{
  "n_layer": 8,
  "d_model": 224,
  "n_experts": 40,
  "experts_per_token": 2,
  "d_expert": 144,
  "d_shared_expert": 0,
  "activation": "drelu",
  "moe_layers": [0, 1, 2, 3, 4, 5, 6, 7],
  "router_score": "softmax",
  "normalize_top_k": false,
  "routed_scale": 9.27,
  "balance_loss": 0.0107,
  "balance_bias": false,
  "init_std_router": 0.0249,
  "lr_router": 0.00173,
  "n_head": 7,
  "n_kv_head": 1,
  "head_dim": 32,
  "vocab_size": 11737,
  "norm": "rmsnorm",
  "norm_place": "pre",
  "norm_eps": 1e-05,
  "positions": "rope",
  "rope_base": 10000.0,
  "rope_fraction": 1.0,
  "qk_norm": false,
  "attn_scale": 0.177,
  "tie_embeddings": false,
  "parallel_block": false,
  "init": "uniform",
  "init_std_qkv": 0.0374,
  "init_std_o": 0.0374,
  "init_std_up": 0.0374,
  "init_std_down": 0.0234,
  "optimizer": "muon_variant",
  "lr": 0.00765,
  "lr_mult_o": 1.5,
  "lr_mult_down": 2.0,
  "beta1": 0.95,
  "lr_head": 0.0107,
  "grad_clip": 0.5,
  "warmup_steps": 200,
  "schedule": "wsd",
  "decay_fraction": 0.582,
  "decay_shape": "linear",
  "final_lr_fraction": 0.1,
  "batch_tokens": [65536, 131072],
  "seq_len": 256,
  "doc_mask": false,
  "train_tokens": 509100000,
  "steps": 5598,
  "dataset": "wikipedia_en"
}
Below are experts of layer 3 (counted from 0) of a mixture-of-experts language model. Rows are named router (the router's row for the expert), gate (a neuron's input weights, with its number), up (a neuron's input weights, with its number) and show model dimensions 0-223. Each number is 500 + 25 x the weight over its row's rms, rounded and kept within 0 to 999. Numbers have three digits each.
Before each expert's rows: "mostly gets" lists some tokens that are sent to it at least half of the time. This comes from a sample of Wikipedia text that the model never trained on.

# expert 37
mostly gets: "==", " also==", " ==", "|---|---|---|---|---|---|", "s==", "|---|---|---|---|"
router:497494502512533511533473499516503502493469499484523512490512534524490513510469506491483532551453524490528482503506509554539519511515550459533500508511510484487506518491539534485475437499513513492511490508476465541525494500453497505495480440508490526527460491463475516457474509493472465529473501495490505454505517512476504525477471485480517505526503460492505445551486483519520545481506524510489479499513510495455515488545464485492495531495488533512502475536464490460491533514468465508493521520505538502485493481488507508473516505495478490517531493460496532583504482492512511492491479502497532514514601504541491475530525530505477500470535476464482506555529474465507487517520
gate0:449513554510482521511526486515561513474534498496488486507470461480512519507508513496485476497484530513466445428525532502503505474422544514467484470501523487524511490532509485526467523467465474481485500481510494501515507467480509463473506482508525463487453460494526479532488519476529531489505490495459501528483511506491461531499479510485501508484504474493517476517541489542548497483475473496476479512511474471549495497522456490502512509474506470495469521512526523516499479495523492514472493482525545507492495539533489510546519487542524507504487467530461470491474524531470496480497473506480508509530479490510484496494497491512469550542440442472464536482515487518494476519451
up0:477520509495533495505506492506516497482466491477517486526502500533472501519447541518549464505502516493474519467487531499540529497452525524482501461475492544503482430546508464475429489533476476511521498546485536510519511446468543514511541484472545467509481507494466462484509488489507500524533485514491475475526486510517501492495500484499522502483461489490556522491507460489529479508468534466448489494501510531478483482525494545498514509484507526515470533549530466489479459475514496478504526470537511494475486483484478521515487501532498496476530511555482499447461525534479530527492503516493500507524506501473483493450489473541546548501477476488501480518505491486518481476484

# expert 2
mostly gets: "ocese", " Arthropoda", "ograph", "illery", " alcoh", "atic"
router:557473523489443494503501501480475449504492505501510501496545495527471543495504452516503501476502500516518526543484504490528491556491471555553455520512477484525502523506486530527482508513453524474526540501505535486459534498507505463487507461476510456449516492524510521498509519480488518486500504494506549517506536523501492481542519456495497526465519491491545516492442467526455517481519504500544521527533505494483499466517480493511525509532526513471504525542512465513507491505515532492495523464491515530446551484516484505496477467450522508514517484503539483515468494494492478504492492491493502514454477484477460545514500502493509458452544508481461466509520499475545494496478
gate0:484480530529500475500499529472539493525511504537498514519565506466485540544502520502491491497542505508472506521507561529489502513496497530489514471528457511490535488486488469498454475454469514448483517511478532498487527505451532490524505467464539487479487511472471503479542502481509454463529481499467487475481523510500559481498517470494458462540493514512480500509499494469510500464493506502527554480485493467484504520538503487481484524471510530473497486500538495497514516522494481484458437526482491444455532496499516489481513458500492494477516469478517460508487449535474530483498475440493545517459498499541535494489533520515493491493491523503520484543525519500527521522487
up0:484486478479504505494531523545498495526514502481537524475504538503505485496555471527465499501471504541504526491514474503514529462484512514475495532464491525525515503545425504469518474528515529498460528463444506505536518524500520493478492475498521489508460479479510476537477529484487485488484497517568481507513531523485498516471521495471524522541502537521499472479513467515494505536541508498495542521519518476452461534525487485485495524526479525462581505538502488491556504473528495483549487480473491502475508521513472512478513454527517501510490528503500476506487456502502466492483462534534497527533504505537528497497490535498492472513538456522542545538477513516499494502504

# expert 19
mostly gets: " States", " War", " York", " Army", " Navy", " Republic"
router:507492541484516465489537475528516484530497556550556473515488532539490492487458494500512485509492513562521512455499507503494481522476554517498471519479510492483495512502498524536460508481473496462503469541522496487520492499522480531468476521446526485520532492515505484463471492504495539514514464487468476538512522526460474465521483498484458524502440499542520524526508542532498527541506460497491494472516495538498496534466537530484517483512498451472485521500492519486503504468485531542499509533477494490465550478532489497490508554457508456509532487494488487492517519494515522510505428506457526527463502522496472503484506464470533536514484528481513503495514498522501490489490
gate0:509480523509476492544491470521496522480519501517505522553484504515516533521539484505548491520490501509502495474520521518509512438525525469488493513551532508476496483510493513507496512524513491514477525482479527480493562489480451529485468460483486505515561518500484453496496481500476485532501487482494485461489479528450518492510433472488502535533474461554505509478509502499542485494552532487468560518532504448500513507502517520528477489498481470491518460509539489480494522464493490484512484505505518506495503470510540466442529508499480551489514517503481489474473516473510497522530482464496501540512559466474466459550535472505487502483507475480444527535502500508520495499466
up0:502466515515536488514514491438470517472504506525558453534494514555450517515482542476449508554493497514502527462521521494493480521485497500504483512541565504486479460509542479499494470500477486489507510527497484518504520497523523504456525548526512496473492536512513473485514480543589507502505489483497497486448529513528525495491520514490519516535485472502457505474473526515530495493451479486479519490509449508477478491508454522518484470497528493498486503538478492501485549497451440514505501546486521483508491468505519464498523474453511495486492531517476485505486477433522514493509484507471536494471497511486525507509543499545493522476475517499477512505514494530501475489483

# expert 4
mostly gets: " NY", " Pennsylvan", " Illino", " Massachusett", " California,", " Washington,"
router:539522498493527495488459477488463511523484509535532522530533488518448498485479498494478495529441477546543496498450535427504522520516538483524501503502505526534468516510508465503517494500483470532529452526487493471527514490535484503479502526473477485544516496535526466555465447511514498466500478495514494533473503495508433488558495499525475466477458488500440531512529517524511524512472512486495496514517478537544518518518550487492531502530471491467513527475489482528518505529532513497517496484491504525487534506521495494524504502479514521511535481530469540482477489505546478508504468474490495485489504525507463514520470484491520533487510517460510495497484457515485459468466
gate0:499514536535514459512459526496515437482520526494514458588451518474495513494537497479550480518494507483480534478466478487506515480469518495505499475506506528478497473542502502492476494508475512489542457494480493469445509495545472513503550488547510493467486535515473506516478519525499492519467468520465512470528517523524500513507499523487459497487497467483532516468502496509519533460473510457494523511500464504480526515489468505519510505487526496505509518501506514531523516529470500481449536525458539477490506476532483519484516490510507544487496483477530510495499483476484510490524508503594506482524478548498511513515544497513505498516489501504451525503481467449497432507505
up0:481500482504483484540470536502510482455481541503503478505446531528481522514520502469529483550489535451516517478522486512492494530477510490480502510490522481561461496517465499449522507493511508491482521519496504503472533501524471531550539471466500461469537484525551491467480507522489476516485511517481491469516503536508468502488510470536510501472519503527510493465519507493491494450514513508567508470508502481548489484497522502494442489492472468532517489474434460463493472517506489484468537521486547493485467499528514540475532496507500535475451487505496502509461494519527550437529488482518471524551497520524517546466513499491523468499491511507486499514499524489500498534498

# expert 28
mostly gets: " \\", " $\\", " Abd", " \"B", " Episode:", " .4"
router:477495514497505571476516523519491501534486494550480531465456476480498473496505473497496491491504469509504534510533533483473526468466520483467490490494493510501478495445509496519521525495482475518487499531505542463482500509520520486518466555478512507516503509483523529514544453500506497510551532516527505506505497466457510495519485523545453514475493513486518523468544504502488506516453515522475479471486477488564491551446512465537533534488456464522523502473498533554490505491524510495538516457536496533443513502501533462530520518465496499482468485487508561491505517507478460502522503538504516496492499500490510531509456504534504463507495507542520500465474480483500514492459
gate0:491452484497519504492490465458522479529524545505504493514514477516489451513497480508488525536506505526514535510476484513520516533508555525526536482516492475494496522480447523505466440519495525532506504458468541513537501494506483537515530473522521500490508496510487525470493498495521538483523466531512507456484516488501526471486482519491485535535478524513518469521430521489503554499485522514487536480503489467506482490451522476520544490459506520532449481509484532483527506519526526486493520498493516435571526510511531485499514488496498488493523548503523474465509527484508554478490473487504497521501524563472485493535541556518492518485510525488497532501480467546493506493513
up0:523515507459553500477504521552516454528486474485461520488527484503527513490515507469523489489497502515521498539539491437530489491534540505515538502497460489517487524460472481508540536510499520501493519494467555462473524456522502440487501508479533458495488505493509478505473525471518488502508527460477482490486474471532519524532515507512537502487543442520446513500505506456491456480461489531460514463573505513532510503530468479477490460489508542483514487488500507505492495515498505480509534490479514503493528489512494494485517486476504431527503475479499500522522497511534499487483482536507506532499510474488450507491513498516484522494514454484512504574507511483524538480457

# expert 21
mostly gets: " it", " him", " them", " they", " However,", " moved"
router:499504467498507459462520497445489532504528523507459528490476494466506509496513502484529517563496477492493468496478489552498528490488493513491531501493530476535466490521476474484541485500527492449506526470477510537478470477511493491498546477538533502472519537482486479463516522498520493507522475475507494501490507549534464509520546471556517475553528493514439521473499469505490464544460465515530481462500518492486519442536475542478487506502509500479499505457481529437493482499474518485452471536486509483517475497472503498494532462551476486510471514508491524498527499478510505469502483494517471519527490456523534497510489513496446518537513472489480488502482537509510496516541
gate0:496522505495511497478520510466431435517512526462423507512518518499465518465518487517465524500484529525505466488450537470488534462502522523470489493483482546527491514507499500540497499511519500506477505492490485497524472464505524521481517499442492519533514488486507500524518484471496466503475510501513530552471486505479469504475506547509526494485491454517502534468491530488536491479468534487526553518496471474512495511448448520488480521520493507526515509513523521496449471473511489458467497471490484488545442491507506469506547491506515495485477516492451490489520499465446526518476485483512510524507515481486512511504496548478485504521508511548483547522513470446539501496532
up0:482497507502479491464504545464502515514481451532487477473502516517449506505490497489483493492452563502492471520472499469501510502490515482464492508487525459508522490490538463489508499492483493469505520531507492487537487523458524466482502483517563488532499528525500491539564479482555458467486469439517498493481510500546526532519468484486514450502497493465510515479516496486553503497523468487524497519466458508501486465470493484476507483515498494491520536537471464535477481493487481531454489451509547488491495500497487488505509491583495531529469526536504466460515491518476469475491536456505453499485508468517511511472518505542493515518505473473496502476511475532472486476492

# expert 22
mostly gets: " was", " were", " is", " are", " been", " made"
router:485486457555472538450471468509514532520483496499564510510498525485552536494535505472460509474519465472503482500474477477497445478506514514501468511500499525499496478499507456492526436530532498503447493483481493516512521511480486536521491514527531496471501489493482524507505485534513521519513444527522499505478498530543536551554508497495480506509495544489499520483468520524554486516498478504535521502496489492501461476504484537515486501483512505486510464472493520490502480490510486450508532493460472480489481458469491512470503464502485484522507505480493432486505478507535506470505467493522502521550511510541508474495448516469529522513524500503507433490508489472489562507549
gate0:487524518499519506542500458497491505525537518485461479486503482476534492499537514490506528526520507445467505522505515526524501535533528525531514485549496532507463541451512493497534439464480510516467557474471506517494475471522533519515555559523489476516507473451510509510479500503464523478504495501485488439497525508524494468473518489529495508505486492471422465515523507499506518538508491538471518509482515538517503471489531530453473477533530539469489512498517501525504486472489526517503497515554492494501486512489494528514484517510476486500523503494443514517458487510509533532510482517524496484473500512548508458525497521502481520545485504545467489536500456503456489497494
up0:524525539490491552524473501500501494454520480539482446512479490520509483498458467511488501517486498477489494531544556506511486511489516471531545489499519534518486504544476491531485469505507514516537532524525508547488458501482427477534478491508522517471486487480512458527522495487458537506541547446478517474524494502509497451504508457487485502521527496516504493550519501522485478483487519477459480538545519521487469501513536508487495525513490506509488559502472509473502527514529479529481490529520505539515505513498513515507536477515499520494492468497462488516530534491469524496494463522466516538484459537474457506501518498448480497491480488529459488506496527501472511538563

# expert 39
mostly gets: "ski", "burg", "wig", "ffield", "heim", "z"
router:496516537471468441541503515521458525448534495504542524534501455491448520495525516541474482519505488501525470452455513506512518442501473499474509537520496470512505519544486477472497530488504524525490480467475518477530521492467494445471501478482499511449455492538503515511473533489530509510522534486514495540489490510475506486557537504485515494482475544533461494479504483501445529536468469509518513493492530524465495503516489458508536527485517549498500514547514486512563468469522530523526507485513491504517529512553471515486494494512513484517500543501513515507483504492532498506501528509508479493511499463514484509481532482511540528524514482502494483468523523543481505464479
gate0:542502516526522499583497497536523520498524515506515561508492505540480521493468518512496493501464525503563506513512519505498487494502487477513488502487514485520512493532523479476505505501508498494488501436483479470469497520471552484443518518481488499442476489527520502481504536471451500492523462497503513506491498470493491506506530502503514536503430516470474483514476501485505533526494496534483497489495515493401487480505448484471518474503486480476531500492493526482490455516507507513494489485487454462518493486496493538526493511463505452520520496449519513534546498489464511492489504548529545463496516499516467511499530460469512484511498485461548481481463477503500559482478
up0:547490505489524485482476497451530487468522511466517482493509473511534503489499493512496498486523533480490498499476484529551495423517477523530531518516521526523527557542483479515442469522504485512448506515480499506457511525511518500554528523507490509502457514432542504488446501499492516533508453515529537473501475478531515520486529522473494467506522495502490514499516460528523471489472533489512512489484525474485482539502540502516483536475472497525500511513453460527543524505477493459471483511460493501485521510515503527473535501468494511487538462518517525522507510491524499539519541506523474486531514478488477541486487504490435510504553498527523506460479491531514521521496

# expert 23
mostly gets: " sur", " Er", " Alexander", " Jess", " Dave", " Sha"
router:481496513500496557483519517519493506532495495547476526470457471472496468497501470493500503493498470508496537495521527484481529467470525484467496487491504507499478493445507497514517524508484476516486501538510534458484490516520513489525473550478521501522498503494519517514542450502504496514552526515514513503519497472452521504523486529538460520470487523475508522464549513509487497517459514519467479473480478483564498546446515465534536538483438457518519510463498532552491500496529508503535524451533498536432513496499531466532518519467493505487457478485511557496510519509481454502511498529507513493492500497490513539508456502523508467504483512539529501477475476476505511492464
gate0:503513546557458472485540473501501519472453507508493513501529492464538490481495471476501513471512443509507478482501458491519504519509486480483475566528514490506557501502530488498494484498543514495505559496483469534499509500519504491511464499519513469472501520458483507459531497456500495557474494487519474516529487502501491510494440512506509461490475537474510455481528483500506491479527481487477520474514503514475500537484488481473515477474484512548537498534488489523486514480504485514487486534467462461484438469468507490500527474453517508466506471514528457500535523448478508483480527510508479508528538551521529534502514506483466481500485508496516493544524505502527573509509
up0:515489547536478494480486500511557467496553489477535500514516485521517477504466491512457474539482534459492498540533474497511481474500463513521501478492490513480500496502485511461481511499540530511475504501494459509511450455477456494499508488552499500509512459480487512486477536496521473518504482548480505514487514470485521455532514501451557504472471521504471551525484509495510539504521448499483498436478512477485534562532521499505530506516503491497489475529455482498550508443466507489479510506479490492482516471489551521500484520457479474577461503450491513479514504485496510519521493528495500485480532506523470498511519484487514492464477499526498515488483453524523504512487

# expert 26
mostly gets: " Christ", "Donald", "izon", "orge", "angel", "isl"
router:508499511484482492501527488498480483448480484482502451491528444500487480507539490512519516469525493505485499493504513506484508460464470491485496523484496464512500523453489507524510514479506521533488534481515518446515518536467492462466535499493456536501520499514530456464481560532503498519458527485475562505480542532497524506463474528456499459479497487472527503495504459485482516498500476491548536495484533450498498506480491478520509523524495458513505509514527491516515498497534517519522543502458489496501539479535508511464502498515433480470497512508505501519515515464518491499489538447472456493448532477464495544452534503501525473488517483541522458478492473456506469498516
gate0:483481477503506468546538486489513477509550516527480513473500505463531553492567542525518512533480447512509499541502510490523498494482524513510489487550526510483485510542531511526512488553462522510522518481485511495510489477518510495514491539467522474526463512510481466476470510528521516529483559533527507481480494523532487492508527473455494478486496499484472512521486455519531535518479489550525482494567528476531520517477466516539481514485542519533492506512514446464495477506475523514497488478517514505490489498454497482476564518480469481497497547509504485490539528475497448467491508468520525493475517457488536504553523481478504495530505515484500487519526508485483511534521
up0:506511521505456496520461534517530503507528523468524531475491530479520483445462503510506523494509470510516533519522570506508514540505497545490518495480482495519519512480480490504473511520484502444532511483510503510515529509517527478516453491495464443539481526513484481467482511506496489515482521541491503493555502494431492488467486541526481509511503513468521495501504507554514469498508524521524516473509499451471479512500494503472503576484496511496480492486462450511510505540506506517476488506517485461499523525471468507528488476473474442487542515514466472488488469533535459476462484464504518452517535504536516500495532498482494549442503480525492475535502473488531496468511

# expert 20
mostly gets: " ±%", " place,", " Apps", " Animalia", " Candidate", " Votes"
router:493477513462502512450463498529516554518505495470530480450474497501525539531503518481499511518527460464515532501487514474539454529514489508543502473510478537489495454484494455521509493541452507531500489450498494489546465476458528511518486500488528520516524473505486517464509467527494478483489484499520498476462496536456498519478528509465453500490490510510496515489510525533553531469512460485560510521494490495462480493483492511478484481477493500485492488512532539522493528480528491481480545535538554491482506509493483485489475445459516494513510453495500495481494496529533502525507513537479569515509522481508515538523455491501492497497501539480472475493526523488547534524488
gate0:471548474485523476527511501499490495509483497483531496469502487501499474498482455467504500471516483452480474518517486539515494525500534473532470476492463509506494526486506528480501506473534520480535487512511515494495469509459513451481460511488440519506469521473510458447467483526513466521441482448482502470477546529502511496538469485486453494506531476497521479504487533477528517498498455501499528500525486460475512539495480473493506441502485500489476495516484464456514534479492519517530460505432539518499489484522465538510498501523522529497483497527515508532521538518530486524503514520496499526517536466487502482547458476543487469544528467526487503530503517444499498519527
up0:485529521515494431432496519534452531510477526479501510454519488515480502495480462458497547478506488467494502470519511519513488546494550551516445480529474489508535503518502485518472493477499521482460504471500499499510483540533521482485447485509477484531439507506489472478443503470538495534471502491475530466446496489523484532479500495508500496492518487520509530509516467523512527489493483510538521532506496503514534486475475483471501500532498504449532478495527514519531492472437541476515489503515488490488496481504520503502487479480481538519485519484507506523456505487523512494544475520528473477475517460473487541515492497468509511479526466527504486550476519460436508488499

# expert 24
mostly gets: " Candidate", " (incumbent)", " Lemmon", " Authority:", " medalist(s)", " H;"
router:474487483486450535466481509503444485505502495516524536472457469463497455492515505482493487513532468490532491525492526459502526482496517492491482492496487500509470518450497483529489547497518485541492502526503541451511484514505520485503472529502527511481502499479491517517522475504508463474527519490526474530469490459457492524527470542515461520467456528487506525478545512496490512542436526515502504482479513484550501553449512505530505545532455460507526510463518554525490519498565507491507527470531527500444487496527500464494498535515512514480485485492526547466512536513490504524509520537502508496495508495474490550490482515534497483503490521505524467453471493474502511521473
gate0:532504470524466522482515461516456484536458546508553484526516444508503461466479483491480518509536433513500466555493522456475475484484490504511472498499485502541530531510463509516524535496537476499498484514496524558511520494511517500429486492519506467470507505481472495507458549497511470545494500531514488501503515464511509502509484507506454509483534484480521493500506513523546541491510493557490497517519505498477509533492525515460487481519535498476514524512504532499511519509521449561497450508476489471491513464535446518514538507494524489529506513502524484528524522496512510499493537519495553496491539489510468498502525487490494504495544515441509453523471493491508513512476
up0:510505472488515477516536469515454473467488506512536538488515489523527467502456529503494492503567483473496486514478478488454519497475482435509470497536526539470523463525483515480513554495509485512496451533502511535502521496501493493466493546503483481491499519526466473490524540456493531481487515435511507481495503487539435488506490496482478521483495499502510499499490472531526548520508465530510525519525458512460533500490519484540532461542467486477562512518433540483516532499518484490510525468525524465489494521515482476493497446491501469486516523489479522522496542498516488473509480496517507510511488461498517501519528524499495498485544518455516482485470468474488480468491

# expert 27
mostly gets: " less", "door", "anim", "adow", "-in", "icket"
router:523521526515531467516503512548550522527506489481470469482539545482494522514519523492494478506492545496478528446539481475515494515542518532476456490540462482511513456538476528487515513490488508499494486481516459524495514503554495486482473514478477487465493449459507507486531522502470530496462497466525466529515490470520516519478503497497514467520534520475488500485461499484492474464465492499484484531501483496490545523514483455525453469475537482503489508476516477525482475517475476501466520509495524517487439481487485542556505482508515534464519501518498488474501509488427539511479501522517489460533492495511505471503464478522524491551550501487509532476563498493525500489489
gate0:484513498505484482466526482497479469470510494532494522512517468508522490509535518508482479488532506486481524447458489518537529498489501484498501511536513477494478486479510503511484494519503493522476472540522470450463495455483494533492524485453535473483441448467530535471511502518512506506492492515494477501492501484513575527502472508482499474517464486494504491497486493494518494484514527524514523463513473462485503505488432469477442485486537460502494467449506492492486481507451482488521506557501463496547469478466505512540462485531499499487492530525473503531506502519506472471491491528530502518470556539536474472459476508515491511500496526540522459458510488548457491506447
up0:523511483509524529475470503474548472499540497511511586519506479472508521534452521469504448516520509513502539466511474468506448500493480503499529484542484461519509463500472490471525524508525488523480485470491504541473489495529460519500504530473468498547486503501517511486434540510470514480469512450510493495482480561470499499532510496536529497504522501470493499445473507570483493523475523515485547482467520526487482500548480481510483523543536492528512499491468454477489502492529500476509502494482499527517495468517528519497495517496492461500477494460509470498500518486472514453505468522546523543501532522527493508466475522478480507500489459525506484504513511511509530494464

# expert 12
mostly gets: ";", ");", "s;", "R;", " A;", " 2;"
router:510480504502512525513470499531499491541499505494540534479451493518493450514497449477509504462522471513509502477485503465493487501484519481480501510495504475494461525467482513496472522520471452518514488521472520507523462487461478486544487530466480531512539488460497494462553479533518480503512510523484518519503502459451492480518516523536470538461491483528495550491509508528523492482489484497495473493478464500551469532447520478475517559505504478539527517498524518517505505547531526513483456452483481534473510524475510464499518524481501478516518484509507531479490491505449510523502518544511509505512491528530466531507510466554489495476494507556501479519445474464502468506440
gate0:524504509489462525497480470447477551489509552487483500475499473520484492535535483468461506483475547482498501498495522478520460495504523508482495499519452500504496495505502493486503469529511533485477521518505513515491524514434560493506524483481485536470490502492465531481518497457561481528492520504491531535502509489504490505505547479524513520539554501538508502534500499502507489473493542474521479503512494488531546514481520498447488510475483470534508499457459556531474545535530510525481468492548493492558514450547525496504488489481515482511480479509473503545498459511485467507469483457520508491494570527484491539485503535493505491516497544470502472492512502483482476518503
up0:473484480517489507497466535511483509510523525479524467488540471512467524507510506502467477503505538470494505444499496505484512456477514496457505484531505499541486505478471515507525485506497487535480486520483493530462516537469506492473500504485494489517526468484478511506508509500511505498480500511497523518505542479471558495523512533473503524510530506461539471512450502509512512494465537497454492507502484494461536519535488523438460513503492472506515429465513492515485468470479491484531485488454518467480536497535524532503435539524491460468539477500517535516472491486488522527485469507527522471464490520495515558489526487502530448485498542483505472446568519524511546504521

# expert 13
mostly gets: " use", " training", "ating", "ments", " support", " studies"
router:542517473518496477456505492506495482500524510496472466451494530550501534526513512480519518553537516479509509539513461537498468508472531491483539509518481513484468476497488514480511484499541520526502488534486498536470499515500491488504535420512488500422502529510518481479533522473530476500502477496544482493514543497534482512516532464492538488516534519476478485492465481497518553507495500519468475468495505497460519477557488544506485470477491479505519492459500509489497529509508471533470433495516498488529466500472503497502513477519476496512491504492466474494507484456492479453471493468531454499499480431479542451503474478484488515490486506493497533531480494544512501510536
gate0:517515466450491495521465499512512486466520487478500505495514484508463482510502419489517501488487486512465470489534444551507462500472505481490503490508468519450494478517499520526508548503540498558491495538506467515533472517524475501496500505504527468468505503530476514462519490497515534438451492489533503476487477543515485519510498478474467485516454512522495486471475497553505468481542453535444474471537506494482477459495499522504513511469481467532517502486475502488483489507477499533544499481494527500500522514469483510509475456505494494483528545491497503504493458491519438517502490512568490529459488530488526490496478477502536533496477515545515493503505479503510491456541
up0:517451511503542527498470496516509531490490462499506487499519566542472494487523516497512535528530492502502513495468497465464508513526553506472493496488481531494509543476536473489461465464505529502511524518497477470479492430515505493516514502513496520490546522492515447498491497526498470522520510499514515518516511507517485503525443533535534533491499490477524492529488481524555453516492463520531504501458497468495505495536498505486488482465519503541514514518524507465521530563488539521500490498483440502497491505462509514509511524512522483524499555508474526521494538474459490507546473509549493493503505457478535485520520462458466468510454532502514499461457515496505547475490

# expert 36
mostly gets: " sur", "ー", " minor", " Lang", " high-", " Pin"
router:473488511487502556490522512519488495530484488545478523470455461468491476495495476497494508486508474508506535498525532481467521482473522480456483489495493495500481499442504501520520525511493474518493505547510540463475494499522520493526468539477518501515490504491523515515526438494509488510554525513513501508518492476463518505516477536531448516472485513472520519477554501504489501516453510519459488479478490489559496548437519465529542545485451459522525505466499541552497501494523512500543517460531505539436509491506528471531518523464495499487468491486509560480508517513489452500515507537508515497490503504486513534506462500518501453505489509537525505471487478478498494494464
gate0:476473506494486517516440488515501485464500514497521524518529444508495478503476510458495495504482493466499487515525523481486455500482491504460494492491461508529494521506467517478493448538482515493515454477513471517543450512500525512480483466565517545502511498518450507503478479515508511492550464534497476472467497470550514510520471487483522513526512529532493512516481478531451516498521454493507477501491518473502500468515485534479477513498507485475481461502438527520530491477538510498483499507457542505526528515541501543494513508472488540501516508522543509460502519492486451531533472492522510516469539494516460513524423473486517470465511483506471525486540493502506449496486
up0:470502538500498460545472482481514480514523553473488502499522496549520522505519506537488536529530505494540514476495526471556472517544523484513494481505543509453445529506511507438531476527500509465485481466495487488543470448541493452472549446482512477458490502468513510485475505525491461472485475502523498497485546494471512529497521541517497535545475518519578515479470502477495528498489499475546503514495496497511516501483456496478534520496495470491507519462454498533507483511506516500499503508508500449506507492539495521518544481518499556522480485477497489483532471493466499493468542513502498502515523467506505503531522525499487503521495509514503434506515492509512491481500

# expert 32
mostly gets: "\".", " \"", ").", ".\"", "ing.", "es."
router:511461498523528473477529470508514529532466518494440525504483516524535496475531519529475524526495492530466518491533457491536500483485524512502522495484503501483480504519543512472498451469498515472527529550493474527508518530524482511526513491441497486513493504466474490496476486438485456479500511541475490465515504465545505531499473493566524484514489473549513464527526505540532524473553458494491482503475534525492513488544519513491541458505502484518476508484486492460501505504459506531504524448524462508500458506542535558475480536527524501469486512472495508525495517457458511493500473486494520500505529519517501463493531470512462502482486500491497490531471499491469511513510
gate0:476509514471543468510481530509500536507478508478456486447508514523497457491504545538503490496491536467503539498525512463494478544507498478481490481514513501460542526472505464496515426541479494484504517487483460551524493491508493531470470510533468538558443504478469474485455496514462513483497517482474531502500537481529530478516524541461499536519471478518506501498504479480490481502515498482507472504533463511468542522457494501474477480509498504475529499486494493518490451507543544497491467509523537512502468497554527470479539482499512502501506491481508581500500526493506518538495482490498511515488540522463519529490483481519539492482499501510522519505534538532522503504536
up0:506534498508552487494478505486494506499449499526491505478505497541525527521476497544512504530491471496535567509502519452470523499510464500488502541505516462483479523466520464434477470538474465485479547474481490470529509492486531513499474528516528518560472500509503484469505540519496485476502510526498549495500449457544483512504489474499508509534450544512526529487469494490477501477524509491485495453506468477502535505524447471487477485507517511541503469464507532459510483496523524466489489511533496495494508459498483477470529530450516549517503489505498534497470528523508503527467488558521497496443491500493512539488495458486510531532498470499468473519490485508499496495472

# expert 18
mostly gets: "eather", "KO", " Kirk", "EX", "ör", "idd"
router:457491516454482476490510484543499519509499527510499519543486449480502457484483489521464494524488542507482524438491494517512539486517521484468468506541503536531571551470469493468515522496521476555521525513486498484556471468542466507523491517488485545572477501545478514469490503529500515504452496509507489522496443492483497511477497496488481455482507503490465503512542518500500511484494478461503496511515500495502497475488529488539506500500474457495509536508501490545494473464530499467479474508471475506487493509551517491520475492543507523473487541521542529500490499516517530521451519484496474473502530489514462491453489508503571507512478513536515522490492500491478502481496
gate0:461506492496506488535522502496520544466522479558500515489512483491512490516566497485478498531474527481516484505491500538489503527495513493523463503503481511468518486543552471499481525477484498499467463508480490547470513470518529505543491515490475543464467522477467487533500497501477531513478513475535468471470486480502512493528519485497502466504515470513483500526498461526498522543518523544514558544510511521503483440457495506522506520515504478484519523504501477448492465517468493473484509498485466452515435504535536472524528542525478504528494564486533500505494491490473516526515479523489506463524562485500490493493524501480465537521515506515506541511504438499520530458491
up0:490472508538548535485497497499522513498535491522519517536508454490500526508461502516485534519479536497471529520523486505481455549494516486472477523496548541532438560569539476510512492503504510524484481490509534497493511480521476504484558511458479525528468512488525503503518456523531462527465515490524523515454514501492464533485516483494508494472487491500515482513518567495551520464509480496509527512517488485539531493580545477487469510498513521525501503511458542501521497522509508488474472521525516479534544459494513496519490479486494453514509480524513488490499476519501511522519462475500486472473540456538503524478512496490492513478500513508506482470455459504510506482509

# expert 38
mostly gets: " locomot", " Shel", " Creek", " Airport", " Min", " Hotel"
router:475487516499504563472517517516485500535490490543479527469455474475497467501499474497495497494505469511503535500531534484481532469472522489465487488495499509495475499443500497517524526499477475524490504533507543453487496513527515489524468545478528509515497507487527514509542447496506493515558525523517502508517500473452512498519482526538459519465485511484514517467544518503483502515457516517467484479494476490562495547445509469536533534487449466526518499466502528559488502497524512491537517458541503539438522504504532469526521517459493500486464484486510560494513513511479457502521502532507511491493500495491511528511453503525508461510482505537527500472480477483503498498460
gate0:499464575460529533488514477485497545513500520525454510479538515491515446492523510504504470495499511513533478474496537563455523495460495483510466523529494485468510421520540446493490501552467476464507485485487491480516511556491495480491549478491483523461476508498481489518494490467504464491480485533456469511480551522498513456500527489507512443491505489500500470469483493485517504483478515525491533525528492514508546503481506477499519479481471516514448483473525520522498514505482506469489454516515540502488493530496502504450472513469494516501465474473494512543506532508504451501542488480473487489510529459493541475510500492486507512442492473509493528505516512516505485482505
up0:493495505522487504511483502529530500512502519490476514472522519475469493541525473482483512518504480502497480523491465523539481519526589501457486520562497531544491525502518493464505451466524515505536553538463508501494488467495528532515520459498494450479504507475495500493463533492501500567523486502490507469494486529521499487492503471496468484493506522484490503498529507506528500529534532558476512515493503481487449481556494506494469496522554472494485495521446509489524448510511471507462498477458508443534512519504497490535514495524482494478559529506499500520513464474551494524500504526545513510513521502519542500518491460498479518471493465480524474456501515529506527537493